From a checkpoint of a small mixture-of-experts model trained on Wikipedia.
Size: 8 layers, width 192, vocabulary 11585, 37.6M parameters.
Experts: 80 experts in each of 8 layers, 64 GeGLU neurons an expert, 4 picks a token.
Training: a variant of Adam for the experts, 5159 steps.
Below are experts of layer 4 (counted from 0) of a mixture-of-experts language model. Rows are named router (the router's row for the expert), gate (a neuron's input weights, with its number), up (a neuron's input weights, with its number) and show model dimensions 0-191. Each number is 50 + 12 x the weight over its row's rms, rounded and kept within 0 to 99.
After each expert's rows: "comes after" lists some tokens at least twice as common just before its tokens as in all text. This comes from a sample of Wikipedia text that the model never trained on. Tokens count by the router's weight.

# expert 45
router:52 29 71 81 65 47 59 82 35 61 68 43 65 64 58 51 42 46 51 51 56 59 60 58 58 48 43 42 64 69 32 52 51 55 50 53 49 46 54 57 39 45 50 65 49 34 44 56 40 43 41 43 50 42 51 22 33 50 36 47 61 58 44 51 34 51 55 56 66 70 10 38 43 57 39 54 45 36 50 60 60 30 54 60 39 25 79 48 61 59 63 58 27 50 39 58 32 22 39 29 45 27 49 35 36 43 40 29 64 36 52 50 45 72 62 47 60 58 50 58 55 37 42 48 40 42 74 56 50 33 66 40 55 26 56 46 60 69 31 53 61 48 58 43 32 68 64 55 58 63 26 53 53 64 51 45 52 59 58 44 47 59 60 53 37 36 49 63 48 55 50 45 35 48 52 52 41 51 38 56 52 33 37 47 57 31 46 48 41 40 51 54
gate0:52 43 48 35 46 48 50 63 71 54 49 55 33 55 31 46 45 55 60 56 51 57 62 36 34 57 52 36 53 49 51 47 60 34 41 56 55 59 36 33 55 41 48 42 46 39 51 17 60 32 39 60 49 50 62 19 46 45 70 66 50 52 56 59 60 47 62 64 45 68 40 30 56 49 59 42 55 50 62 71 49 45 56 42 32 15 42 46 61 69 37 76 53 44 29 50 52 45 82 47 34 63 43 48 57 48 47 59 52 54 43 51 50 47 56 56 61 39 73 69 45 26 51 62 43 67 43 46 56 51 61 54 72 43 44 51 63 24 57 25 50 28 62 51 13 53 43 41 60 17 56 57 40 57 41 57 62 51 38 50 34 31 48 45 68 50 50 31 49 64 44 42 50 46 56 42 58 34 58 61 54 66 52 60 35 32 45 66 60 57 51 58
up0:38 23 50 48 35 49 54 69 42 50 55 53 47 55 60 74 56 50 74 32 49 29 29 54 38 46 55 18 40 45 44 51 48 45 40 53 70 40 51 56 53 52 55 42 73 41 53 55 61 53 50 33 48 49 55 32 64 62 32 44 50 67 56 48 53 47 79 46 53 49 42 69 45 43 48 69 81 71 55 70 53 33 52 28 52 43 59 60 40 26 35 30 47 66 62 50 65 35 38 25 55 47 42 44 61 69 63 68 29 39 39 33 54 42 54 67 49 47 51 67 55 43 36 55 45 50 27 47 49 41 36 56 55 58 49 53 34 47 45 38 41 52 49 50 53 79 39 59 62 62 31 52 46 59 56 44 50 58 34 52 47 38 63 42 57 92 59 52 36 46 60 43 41 35 65 45 45 58 48 60 43 47 33 39 53 62 53 51 54 45 60 69
comes after: "′", "°", ".", "″N ", ",", "°N "

# expert 51
router:43 30 57 61 77 58 57 66 26 66 46 65 59 85 69 58 48 44 55 30 60 61 56 69 51 50 33 49 59 66 39 54 55 56 30 49 56 54 39 63 25 65 65 48 68 19 52 57 38 48 37 42 54 33 55 37 29 55 43 25 46 48 42 49 34 74 59 72 69 49 18 39 43 39 35 56 51 32 37 68 62 35 54 61 37 33 63 52 50 51 55 61 40 57 54 60 33 37 48 48 41 35 38 37 42 43 45 39 77 27 53 42 41 79 63 44 48 64 50 55 68 44 55 42 43 42 57 41 46 49 57 44 60 45 52 42 57 62 42 73 55 40 53 40 46 52 54 48 53 52 23 55 37 57 40 34 63 51 61 40 40 65 63 63 45 48 50 67 43 55 47 36 41 47 41 53 41 41 33 44 57 30 45 49 56 38 47 49 39 52 53 46
gate0:62 32 51 60 69 45 66 40 47 38 56 74 36 40 30 53 49 48 67 49 46 42 55 78 54 65 36 64 69 32 45 50 50 47 66 41 37 45 75 49 37 46 41 52 38 19 56 42 39 33 58 45 56 55 40 56 46 34 51 52 59 53 61 52 80 30 47 54 55 48 68 51 27 30 44 45 57 51 62 63 46 47 43 36 46 48 78 47 56 36 57 37 37 53 55 26 63 47 53 49 34 42 46 43 66 45 51 53 51 67 31 66 39 34 31 60 48 58 46 29 47 64 47 64 55 38 54 45 70 49 40 42 25 52 36 44 47 51 50 43 82 61 52 67 39 41 52 66 63 43 54 56 32 65 55 54 64 46 64 66 36 52 54 54 33 70 54 19 55 55 42 50 57 62 27 61 46 40 48 48 38 49 42 63 53 35 62 73 56 49 42 62
up0:21 35 56 66 88 35 46 50 52 54 49 33 56 86 83 49 43 48 66 51 79 65 50 51 47 55 47 38 48 57 46 47 23 57 80 62 48 56 38 53 40 51 32 59 75 57 50 48 47 37 68 61 40 42 61 30 41 56 32 27 40 61 37 45 28 50 62 70 66 66 45 36 53 47 40 58 50 42 52 60 64 65 49 79 42 49 56 66 56 44 44 71 61 48 29 54 40 56 70 52 50 38 53 44 79 48 58 40 38 62 62 58 50 44 45 59 47 49 41 44 51 60 46 49 47 36 50 44 56 41 46 32 71 40 51 37 58 58 66 74 42 42 36 57 49 52 49 51 47 50 53 46 53 69 39 51 36 36 36 47 39 43 47 53 67 40 35 54 40 40 55 51 45 41 53 43 26 38 66 36 38 48 47 55 49 59 64 53 45 38 50 50
comes after: " |", "\n\n", ")", "==", "===", "\n"

# expert 73
router:36 50 62 60 53 72 46 67 25 59 53 60 60 45 59 34 28 35 54 36 52 45 58 67 67 61 36 42 44 62 48 46 72 62 40 47 48 58 42 54 40 47 60 63 59 49 40 59 54 66 51 52 59 38 54 38 43 59 37 47 52 53 35 54 42 62 71 64 69 53 34 39 39 27 46 68 54 38 33 64 55 44 49 65 38 49 66 66 72 52 53 55 38 40 29 65 31 33 41 37 55 42 43 27 33 47 57 26 63 40 63 38 45 57 66 64 66 60 55 66 69 47 45 36 21 38 60 39 42 49 66 41 58 40 73 34 68 53 37 48 52 43 39 33 49 63 65 62 48 71 34 58 32 63 50 35 64 51 60 23 37 53 73 56 29 32 44 62 43 59 48 47 42 38 54 47 47 52 44 37 40 44 51 34 55 45 45 38 39 41 59 52
gate0:45 44 62 51 47 31 47 51 60 35 39 51 53 45 63 54 48 58 55 62 48 55 50 44 53 39 63 54 53 32 56 56 36 48 45 48 66 37 59 58 40 63 50 50 52 45 71 43 49 61 39 72 27 52 44 46 72 51 68 54 27 58 66 71 35 67 49 82 60 34 39 33 47 49 46 55 45 58 79 31 45 45 60 58 65 50 31 47 37 50 49 66 82 61 38 31 47 52 42 47 44 43 48 55 42 59 50 64 42 34 27 66 72 53 29 59 53 45 57 34 44 54 66 47 43 57 44 37 45 31 57 59 45 40 59 65 56 60 59 67 39 71 51 48 22 43 52 29 49 80 26 39 70 32 29 32 54 65 53 44 69 38 44 55 47 67 67 61 26 39 50 35 56 57 45 47 50 54 51 58 29 55 50 52 58 52 54 70 44 50 58 50
up0:37 44 72 39 50 46 35 66 44 42 57 43 29 42 48 44 45 54 43 45 57 59 68 32 31 72 56 51 58 57 43 50 18 53 60 57 46 56 47 57 39 37 42 63 38 49 62 49 42 49 21 69 43 29 51 74 42 53 58 55 32 46 64 58 54 56 61 71 50 57 64 16 27 40 41 53 37 58 48 73 49 69 52 43 44 40 42 52 41 45 45 55 55 60 44 44 49 47 48 63 51 77 41 67 50 61 63 56 62 49 42 47 41 54 64 67 43 38 72 66 59 52 16 55 58 69 49 29 30 74 68 61 44 55 49 54 33 48 50 27 51 45 35 52 46 52 48 23 69 55 49 41 41 38 19 40 51 74 38 40 58 39 38 50 23 56 65 46 37 60 56 58 46 53 52 42 56 50 48 45 48 54 50 61 71 39 50 59 49 47 52 50
comes after: ".", "2", "1", "s.", " that", ", but"

# expert 30
router:42 44 56 74 62 63 48 58 47 72 64 42 51 53 47 31 31 53 46 42 46 59 68 72 62 40 44 46 68 68 45 41 54 59 39 48 55 61 53 57 22 44 53 60 73 48 30 68 50 65 52 43 52 42 64 31 42 57 41 41 44 63 43 58 37 52 48 64 58 50 25 35 37 44 28 62 51 38 50 58 41 46 45 57 28 44 72 56 54 55 63 66 44 40 43 67 44 43 49 24 48 37 52 47 53 30 56 53 65 28 60 46 55 55 67 61 69 43 49 55 45 44 40 37 36 37 60 54 23 55 70 23 54 33 64 35 69 60 40 44 68 45 45 33 43 56 63 50 49 69 39 56 23 63 51 45 61 59 50 35 41 42 59 65 31 28 52 76 55 68 32 31 50 42 47 57 45 57 40 55 48 41 38 42 46 42 46 31 48 31 57 57
gate0:46 53 67 51 59 72 27 32 22 49 43 30 38 72 54 54 57 52 63 28 47 40 46 53 42 38 44 55 63 41 43 57 66 58 38 39 32 43 39 43 67 62 55 61 26 45 20 61 26 47 50 52 45 57 50 61 48 85 52 37 57 55 44 31 51 33 49 43 51 47 72 41 50 38 44 54 67 44 49 45 69 51 58 58 22 49 40 46 51 47 60 70 46 60 64 54 55 39 55 59 59 50 50 34 57 40 51 46 44 36 55 56 35 54 51 50 48 62 27 58 40 58 34 56 60 44 46 34 36 57 50 47 26 46 78 46 61 38 63 55 50 21 40 75 56 62 63 44 43 52 62 47 31 57 42 50 59 63 66 55 31 50 62 46 68 61 36 67 27 70 47 29 49 50 67 56 49 50 49 48 64 43 49 60 52 61 26 40 47 55 71 56
up0:46 55 73 64 58 49 47 58 56 50 61 53 43 57 72 64 69 68 70 54 51 45 49 46 61 53 33 43 54 54 61 49 40 35 45 78 74 63 29 56 62 41 65 70 48 37 52 72 60 41 45 23 24 60 35 40 41 48 53 42 49 47 50 61 67 47 51 45 50 58 52 50 66 41 32 63 55 43 52 71 59 33 48 56 44 44 52 54 67 61 63 46 46 45 37 70 37 61 49 46 63 56 46 44 31 67 60 43 46 24 22 52 58 52 65 58 37 50 48 45 55 52 46 57 48 58 50 32 51 45 48 30 43 56 44 55 58 47 71 52 50 50 57 22 64 63 44 43 67 85 44 41 34 56 55 37 27 39 51 56 57 33 32 34 51 33 53 50 43 52 54 35 44 45 29 50 36 33 44 35 53 33 47 64 42 38 48 34 44 58 86 45
comes after: " | ", ") | ", ",", "| ", "; ", " "

# expert 55
router:47 28 75 83 50 58 53 77 46 63 55 50 66 55 59 34 53 39 46 54 55 58 53 47 56 61 48 46 60 66 41 44 53 67 37 51 55 56 40 67 48 51 56 64 77 49 36 58 36 37 52 31 52 53 63 45 41 60 44 40 47 58 47 59 40 50 47 59 59 56 38 46 36 48 42 61 50 49 54 78 54 35 67 78 34 40 68 44 58 63 58 72 32 42 45 74 36 13 34 27 50 32 45 35 38 36 44 31 68 44 45 38 31 50 70 65 68 52 37 56 53 36 42 41 26 46 56 49 33 41 50 29 60 21 50 55 55 62 44 60 59 34 41 44 48 60 57 68 55 64 29 62 39 58 48 40 54 59 53 32 53 38 59 64 43 35 42 59 57 50 60 49 36 35 56 61 48 33 38 54 42 51 49 40 54 48 54 39 43 35 60 53
gate0:59 28 57 59 46 37 48 61 40 48 43 52 70 74 66 65 57 65 66 48 47 37 38 44 43 51 35 60 45 59 45 47 57 32 47 53 54 40 55 56 44 73 52 47 59 35 36 47 46 38 65 55 47 55 33 67 37 66 46 70 52 56 38 30 72 45 37 71 55 43 43 72 45 64 55 50 58 56 47 63 42 63 40 41 54 44 64 58 60 44 43 25 37 37 34 70 38 28 49 65 42 38 53 49 30 69 53 51 28 52 37 18 47 48 60 44 46 46 41 47 39 49 46 49 43 65 42 34 46 37 58 26 25 42 56 50 68 73 73 43 74 55 42 53 38 75 54 51 43 38 48 42 55 52 66 33 28 37 48 58 57 36 59 43 57 54 47 50 50 46 55 46 74 27 72 56 56 44 28 54 50 66 68 68 36 53 40 40 53 46 46 64
up0:37 30 54 56 51 44 54 73 45 53 40 41 61 68 65 42 62 49 59 55 47 32 47 65 51 25 30 46 53 78 63 45 42 53 35 61 36 52 60 58 26 40 48 54 71 43 21 56 47 43 73 42 39 57 62 66 54 47 57 62 42 38 50 43 41 53 45 68 47 58 53 59 49 43 47 55 57 43 50 22 57 36 52 47 50 35 46 51 56 48 83 53 42 51 62 52 47 48 23 50 64 15 56 49 43 59 48 68 55 45 52 51 44 60 57 44 45 56 54 26 39 43 60 48 38 24 61 53 32 42 31 72 58 41 27 55 56 63 62 63 48 67 47 46 46 64 48 67 39 72 67 49 50 59 43 50 44 52 46 75 46 46 62 36 30 62 50 52 40 51 61 38 46 54 60 56 48 47 47 64 22 49 43 73 50 59 42 71 26 33 28 51
comes after: " ", " | ", ",", ": ", ", ", " of "

# expert 52
router:48 25 62 62 73 58 54 72 35 70 62 49 41 57 56 51 41 61 49 45 48 66 63 69 65 50 41 49 64 63 39 40 60 55 33 50 53 80 54 49 37 59 64 62 47 34 49 65 41 64 57 44 62 39 62 38 40 49 47 48 38 61 52 53 43 41 50 51 62 68 35 26 39 43 25 39 58 12 30 67 52 49 56 60 27 30 62 53 70 53 61 60 38 46 36 54 45 47 36 40 38 45 45 45 49 31 38 32 77 37 62 46 48 66 62 59 55 61 50 61 44 38 62 53 34 36 75 53 47 44 49 21 64 36 46 43 50 52 47 43 47 34 45 38 26 51 66 58 51 55 51 59 36 48 52 54 63 73 68 47 51 47 58 52 32 38 40 65 67 55 42 46 41 34 60 45 42 47 54 54 52 44 31 38 62 46 39 47 35 26 64 48
gate0:41 60 49 63 62 40 53 42 45 70 62 62 64 60 46 35 62 37 67 44 73 59 48 47 54 52 56 35 33 56 62 37 70 53 41 40 57 38 53 63 38 47 54 56 45 46 54 67 43 73 48 47 66 51 23 38 44 62 39 38 50 59 51 82 50 56 68 44 60 55 42 40 45 67 38 54 74 39 53 44 60 58 45 50 45 47 46 39 36 64 44 79 51 42 39 60 38 54 51 44 72 52 35 54 49 37 88 44 51 51 39 55 38 56 51 41 34 55 59 44 33 40 49 48 52 47 46 24 57 33 51 27 77 26 36 37 63 54 63 40 68 37 46 51 34 54 38 42 37 54 56 52 42 48 53 43 52 54 45 57 44 51 30 57 29 84 27 65 52 71 54 43 34 44 50 25 64 75 56 40 58 44 35 48 43 52 43 48 57 47 37 59
up0:58 68 51 49 39 37 45 55 54 53 37 48 40 55 31 66 55 47 55 49 55 67 35 53 43 46 39 43 35 65 66 51 59 29 37 58 54 32 48 34 58 43 31 46 52 64 64 45 57 59 56 61 43 57 32 30 54 29 52 37 60 67 62 92 47 49 58 55 44 46 60 36 60 70 68 45 48 69 40 52 42 57 54 36 48 56 47 42 29 62 42 54 61 52 41 57 56 66 51 63 56 46 50 77 67 50 56 49 47 55 26 40 67 49 41 43 33 53 60 32 44 60 53 52 65 55 24 53 69 60 50 62 46 49 38 48 20 51 53 25 36 43 35 51 57 52 52 33 60 36 70 34 63 35 54 39 20 63 44 71 38 58 41 61 27 60 66 52 69 56 66 60 43 57 51 45 60 68 52 51 68 60 34 43 35 51 44 53 63 59 29 57
comes after: ".", "0", "3", "–", "4", "5"

# expert 22
router:44 46 56 57 74 54 60 67 24 53 35 59 56 70 64 40 40 51 62 26 56 63 63 60 59 59 27 43 65 48 29 51 61 60 30 49 54 58 52 45 42 55 65 70 62 30 42 56 42 41 43 36 61 34 45 45 30 49 42 47 36 44 57 47 34 75 58 59 60 53 35 45 31 35 36 53 66 29 31 59 76 34 66 48 46 32 68 63 51 49 53 58 56 50 49 55 33 23 50 40 51 25 39 25 47 39 48 36 63 38 69 22 44 69 62 45 68 66 53 58 69 46 45 49 42 43 60 53 43 52 60 48 51 33 51 35 41 57 38 75 52 52 52 44 35 61 62 50 54 62 43 55 32 63 41 46 62 64 60 54 57 59 67 65 45 46 48 65 71 63 58 46 54 48 45 50 40 43 47 43 57 36 52 43 64 34 35 44 31 54 44 49
gate0:25 51 50 62 42 50 51 59 36 54 46 56 44 56 48 42 59 40 54 66 35 46 35 62 41 50 70 48 48 41 63 52 49 46 23 40 43 45 83 39 50 44 57 63 41 53 42 47 46 47 55 71 56 23 50 34 61 44 49 41 48 48 56 37 73 57 46 26 58 42 49 59 58 76 31 62 67 35 55 55 61 31 52 42 52 35 64 42 46 45 36 33 51 47 68 39 55 51 47 27 50 62 51 29 46 45 52 61 53 39 48 50 66 58 86 47 47 55 47 50 54 62 66 55 46 43 46 52 42 45 43 36 55 56 59 74 40 81 57 52 53 29 75 49 46 63 32 56 49 48 51 71 51 51 41 72 45 35 37 34 51 54 55 56 41 66 44 74 47 59 73 36 44 32 44 77 64 74 38 49 70 63 53 44 70 54 39 60 67 62 42 55
up0:51 75 52 35 40 62 52 49 54 65 47 49 64 31 61 53 44 39 26 27 67 50 39 62 58 58 35 57 42 86 58 57 68 53 41 51 57 48 31 76 39 47 58 31 49 54 43 49 61 84 36 34 43 65 66 54 55 27 54 29 43 45 40 45 42 39 68 48 47 51 43 26 44 32 52 29 48 59 37 36 33 63 51 62 56 60 12 51 41 44 63 54 39 53 53 55 48 33 46 60 47 55 55 57 47 50 40 64 51 44 48 60 36 57 38 38 42 63 53 64 41 64 36 32 48 63 52 63 50 40 78 64 66 61 46 53 59 50 29 64 51 59 40 40 61 27 52 47 44 49 45 33 45 56 64 49 71 66 44 65 34 65 37 42 53 33 59 54 43 57 48 55 62 60 45 42 40 49 61 57 48 45 36 68 48 49 57 35 48 43 38 28
comes after: "\n", " |", " |  |", "\n\n", "| Year", ") |"

# expert 24
router:43 33 72 67 55 64 52 75 48 64 55 43 54 65 61 43 45 47 67 44 53 53 53 74 50 54 41 47 54 50 48 48 72 61 44 61 57 61 47 55 36 49 54 79 57 35 49 57 42 54 59 51 54 35 55 34 31 54 50 38 55 55 45 46 39 64 67 69 60 57 36 40 39 35 38 61 59 21 39 62 54 47 54 61 39 38 74 58 71 66 70 53 40 33 37 66 33 43 49 32 50 30 56 43 40 35 52 26 60 35 60 30 42 58 65 49 65 58 59 56 66 31 51 50 29 34 76 42 40 35 77 31 58 18 48 55 62 59 36 53 60 42 49 44 37 49 56 56 49 61 33 60 42 59 61 47 55 56 56 42 53 63 59 62 26 29 53 62 44 74 54 40 40 32 48 46 42 52 48 44 44 42 41 40 65 48 37 40 33 44 53 43
gate0:44 42 42 23 45 60 46 67 72 49 34 33 29 62 48 21 61 40 63 51 48 40 67 63 51 67 61 46 54 60 38 51 47 57 45 60 64 67 45 55 57 35 47 71 45 15 53 50 47 45 65 60 69 35 58 41 62 43 45 47 57 59 56 66 48 48 63 40 56 51 47 52 36 58 32 59 49 26 39 54 44 53 51 41 52 59 50 47 59 32 53 61 72 48 29 43 58 56 55 27 39 50 43 30 35 21 55 29 46 49 58 52 38 51 52 74 53 58 51 48 44 37 42 55 35 54 52 69 58 70 46 57 34 43 54 26 41 53 47 47 37 66 50 51 56 50 51 53 53 73 59 32 58 87 48 48 68 57 64 75 55 63 57 66 34 49 61 65 49 61 65 41 49 50 50 65 35 47 64 63 49 57 60 29 60 59 58 37 24 54 55 38
up0:45 71 47 56 50 70 62 40 48 59 51 70 45 52 66 76 62 46 40 38 50 43 42 64 54 30 45 47 57 38 61 49 62 56 43 51 29 27 56 53 32 57 43 38 72 61 38 53 66 48 41 44 18 55 48 47 45 55 50 31 47 64 50 49 52 53 42 69 40 58 46 60 56 49 64 44 46 66 46 51 63 40 42 60 44 57 43 61 33 70 37 46 50 58 51 70 32 59 43 80 52 56 52 66 60 67 54 54 66 45 26 53 75 59 41 37 40 44 37 48 52 56 69 50 48 37 63 29 37 23 42 27 71 49 40 67 63 21 28 56 62 49 56 46 60 55 52 65 65 47 41 55 51 20 57 54 25 45 59 36 49 37 65 44 45 58 38 49 58 44 61 73 41 33 48 52 48 55 44 32 53 35 45 47 23 53 56 58 62 60 45 43
comes after: "2", "1", "8", ", ", "7", "–"

# expert 37
router:55 33 59 70 66 56 66 50 44 60 49 62 61 67 50 30 35 39 67 42 68 42 62 55 49 64 41 28 55 62 43 43 61 61 47 25 57 53 44 57 42 48 68 61 62 30 35 55 43 43 50 39 53 26 63 46 33 49 50 46 51 28 43 43 31 81 49 56 58 60 25 53 38 44 35 61 72 21 44 63 73 50 67 71 40 50 63 64 65 55 57 63 49 46 54 58 29 31 47 44 65 36 37 30 54 44 58 40 66 43 58 40 18 72 54 65 52 67 47 62 69 45 36 44 50 54 63 49 31 34 62 39 53 35 51 43 59 53 40 55 50 34 51 49 46 60 51 64 41 55 35 54 49 51 48 47 62 52 60 38 49 52 53 73 37 46 49 59 38 69 44 37 47 50 38 37 35 67 36 36 58 34 46 41 66 48 37 46 39 45 62 45
gate0:56 40 53 26 54 65 43 55 69 43 47 21 42 28 41 36 59 49 35 59 55 38 57 49 37 31 69 45 53 54 55 60 55 67 40 48 49 38 46 48 61 42 45 25 38 48 51 38 55 44 54 78 47 54 53 54 36 57 63 39 30 50 50 66 32 56 63 31 22 42 26 60 45 49 72 45 51 47 79 51 41 54 42 23 68 60 56 44 53 53 47 59 51 49 71 49 65 83 52 57 47 49 48 57 59 52 58 39 47 37 68 42 51 38 60 50 53 56 47 24 26 48 50 54 47 39 50 62 75 64 55 48 56 46 41 40 38 61 38 41 48 58 36 47 44 56 57 35 39 48 76 31 44 56 62 55 38 58 42 57 75 45 70 45 36 48 37 67 41 64 50 41 48 56 44 46 60 61 88 67 45 58 70 55 32 50 58 47 53 59 46 40
up0:62 41 47 51 37 63 43 44 64 56 31 52 65 61 49 52 38 41 46 49 30 43 40 36 77 52 55 21 60 28 66 56 46 65 48 44 60 51 54 37 67 51 35 30 59 56 40 52 51 39 64 62 64 51 72 57 40 55 45 40 49 59 49 71 49 32 53 41 40 41 17 50 62 52 60 50 64 53 55 62 37 59 68 40 40 68 52 23 52 19 50 38 58 62 57 48 48 47 49 61 39 52 47 53 43 48 46 49 54 44 68 41 62 33 64 22 44 65 44 49 61 60 44 40 61 37 47 58 73 55 45 58 59 35 42 55 38 40 28 52 44 24 45 54 50 51 59 43 59 41 72 38 51 52 42 61 66 64 42 52 61 62 86 68 63 58 58 56 60 29 35 23 56 43 60 57 57 62 47 57 48 64 64 62 32 50 50 45 39 60 36 73
comes after: "\n", "\n\n", " | \"", " Al", "- \"", " al"

# expert 41
router:28 37 52 63 62 60 55 50 46 63 46 44 57 80 57 44 43 56 70 50 55 42 57 49 59 66 33 44 62 55 47 54 52 49 35 57 40 58 52 45 49 76 53 64 67 32 37 78 58 64 42 35 63 51 63 45 26 67 41 46 35 40 38 38 42 64 52 60 74 50 20 52 39 42 29 49 55 25 56 62 57 30 69 58 48 30 51 50 65 51 59 67 34 49 47 47 46 31 42 41 54 26 43 58 35 24 47 51 55 47 50 38 29 71 62 51 62 68 57 59 46 42 44 38 43 45 69 26 38 34 48 42 62 40 51 48 67 60 49 59 50 49 55 43 39 73 49 60 39 64 39 65 45 51 40 61 67 75 45 50 44 58 56 47 33 49 38 48 32 67 54 45 43 38 44 43 34 63 41 31 52 39 40 43 67 38 45 56 31 38 52 59
gate0:34 40 59 59 51 52 42 51 43 59 31 54 44 50 68 68 48 39 31 55 54 42 46 53 44 87 55 51 45 67 41 39 51 61 30 49 52 94 38 72 48 36 46 47 55 63 57 37 44 62 43 55 41 59 70 43 41 41 61 55 41 49 63 54 31 54 64 56 51 50 39 36 34 49 54 55 24 72 35 52 44 61 49 46 44 16 45 64 33 61 61 56 54 52 52 33 46 36 51 65 42 57 57 42 48 40 29 41 71 43 51 49 44 78 50 46 44 48 65 41 41 53 29 53 54 52 40 51 39 37 45 72 65 59 72 67 52 64 47 27 48 49 48 55 53 45 53 54 27 41 42 56 50 48 42 46 58 61 46 28 53 62 63 64 15 51 41 70 45 45 37 44 57 58 37 40 61 36 67 54 53 46 52 49 55 68 38 59 69 73 57 43
up0:52 77 43 44 69 42 55 56 55 66 62 22 46 66 43 36 70 47 49 44 43 47 68 60 62 39 50 40 61 37 42 43 58 59 63 51 47 37 36 38 54 45 61 54 46 42 23 48 64 50 63 14 72 23 41 60 46 66 39 29 33 42 45 47 40 49 65 53 45 56 70 55 54 46 40 39 73 38 54 61 68 61 47 48 36 57 58 45 62 43 42 58 35 55 35 82 55 67 66 41 57 43 39 53 51 52 68 52 44 42 56 44 41 29 54 59 62 40 34 57 57 34 65 56 38 54 61 47 48 55 59 24 41 41 59 43 58 40 58 61 49 35 59 34 47 56 62 28 43 75 48 63 35 49 63 55 44 39 57 65 59 42 55 47 76 23 28 46 45 53 60 44 34 42 58 66 46 62 40 52 75 50 49 45 37 47 53 40 39 33 55 45
comes after: "\n\n", "\n", "-", "achel", " University", " at"

# expert 31
router:53 48 67 82 71 46 61 77 48 57 56 50 69 66 48 48 39 50 55 39 43 53 69 54 64 45 38 46 58 67 47 54 44 56 33 37 56 69 52 58 45 49 55 65 68 30 43 68 35 48 46 36 51 27 51 25 43 58 46 46 49 48 37 46 43 60 60 85 62 62 38 22 23 28 32 49 39 23 36 55 58 42 46 64 42 41 58 71 69 55 65 55 30 33 47 49 39 30 45 31 41 41 58 47 52 34 47 38 67 31 70 49 43 60 53 50 60 53 51 53 50 28 37 44 37 31 75 47 28 54 53 33 66 39 38 47 61 49 40 58 58 40 61 50 47 57 62 56 50 55 24 46 52 49 49 59 62 72 50 41 62 57 55 66 41 44 49 71 55 55 43 42 36 37 59 47 41 48 44 56 65 45 44 50 47 51 37 46 47 39 52 47
gate0:39 37 50 68 77 56 67 63 31 50 51 56 55 72 50 38 49 52 73 61 51 42 53 69 51 58 38 39 44 30 43 50 79 62 40 37 60 56 57 38 58 63 54 36 55 27 65 36 52 64 51 64 50 54 51 11 60 54 35 43 59 66 49 54 65 66 61 37 56 57 44 50 27 36 34 50 56 28 46 46 55 40 53 33 55 42 62 38 61 48 52 41 35 56 24 38 28 54 66 47 57 40 47 29 49 38 48 35 71 49 51 52 39 49 59 59 33 68 40 65 58 63 59 48 23 58 75 33 39 55 47 58 43 42 56 50 49 61 64 69 54 40 76 67 31 54 61 39 45 57 46 55 58 49 45 54 24 52 47 58 41 67 52 51 39 46 39 36 54 66 61 64 37 46 33 36 65 49 58 32 35 42 47 38 46 53 50 60 57 60 52 41
up0:42 27 61 32 28 49 52 53 32 58 50 46 29 35 59 42 55 63 36 55 48 48 38 56 42 61 54 46 44 66 40 57 43 53 57 59 76 59 48 55 45 36 41 46 42 57 46 52 44 48 44 42 56 70 57 68 39 56 58 51 40 73 49 70 49 57 52 67 58 35 55 56 34 60 52 55 54 56 56 37 21 53 53 37 42 43 73 41 41 60 35 30 65 53 47 45 83 60 40 48 39 32 42 46 40 59 37 45 35 63 62 35 57 56 67 52 50 61 74 48 59 34 32 43 44 55 31 59 45 36 47 53 73 60 54 34 36 50 50 50 37 34 44 55 19 46 60 48 62 65 54 44 35 49 62 37 66 49 70 70 63 41 61 23 54 34 77 41 25 48 54 38 46 46 47 80 48 34 56 56 37 55 48 68 47 43 63 46 49 43 73 60
comes after: " | ", "; ", "% | ", ") | ", "0", "2"

# expert 79
router:32 37 67 63 57 69 50 61 43 64 53 54 69 55 72 33 31 52 43 38 53 53 58 53 46 46 39 36 58 66 58 34 74 67 44 55 42 53 49 49 43 51 55 74 75 46 52 58 54 48 39 45 50 34 51 32 32 50 30 52 35 57 47 44 33 54 58 70 66 50 44 57 29 42 44 64 57 29 44 56 56 40 69 61 34 41 63 47 57 58 78 59 39 32 31 62 35 42 38 37 56 38 48 31 41 42 44 42 59 40 36 36 47 54 60 55 61 49 52 68 72 18 42 42 22 36 55 36 48 48 67 29 58 29 59 51 57 64 54 60 70 40 39 36 40 46 71 52 46 63 50 60 44 54 48 37 60 56 49 37 63 58 57 59 35 34 42 57 46 61 80 30 40 42 48 39 49 51 47 40 56 38 44 38 60 37 37 37 48 62 61 38
gate0:49 35 48 52 49 32 52 43 54 33 46 57 55 52 42 39 34 47 58 70 49 29 59 82 45 57 63 28 45 50 49 51 61 55 48 36 58 38 32 55 56 45 53 58 57 45 42 71 40 54 53 60 68 66 46 41 30 44 43 39 63 51 37 52 41 56 66 46 58 38 33 53 41 64 51 45 47 61 30 54 65 52 57 83 58 64 43 42 66 38 35 59 50 59 35 69 40 43 43 46 55 29 55 58 42 34 56 55 53 31 55 63 40 48 43 79 60 72 61 42 51 56 53 47 58 61 49 59 52 55 67 60 62 36 58 40 49 40 57 54 26 53 62 58 27 44 48 76 21 77 43 55 56 38 45 53 48 70 66 17 57 61 72 49 57 44 43 66 39 53 61 84 47 42 56 34 52 48 38 53 35 49 69 52 34 61 40 47 31 47 43 44
up0:58 50 52 45 32 56 38 40 58 31 57 35 48 37 28 48 42 47 42 73 34 46 39 66 51 39 54 09 57 33 67 67 69 53 49 48 50 50 31 35 62 36 50 56 40 52 47 69 43 49 44 60 67 70 48 39 54 29 56 52 55 53 26 50 40 47 60 44 40 35 45 53 30 56 57 52 64 41 39 45 46 26 54 68 54 50 37 23 51 35 50 38 63 64 34 57 47 51 47 54 34 40 48 44 39 40 47 62 52 35 49 61 56 38 44 55 47 44 64 35 58 56 36 69 50 61 53 58 75 45 59 58 55 34 50 42 48 31 70 67 45 49 57 61 34 44 52 57 40 59 61 26 72 37 48 43 48 64 56 51 81 56 43 51 72 47 56 64 54 40 64 68 43 41 71 38 60 61 70 46 42 54 58 51 45 67 65 76 55 57 70 66
comes after: ",", " in", "1", "2", " of", " for"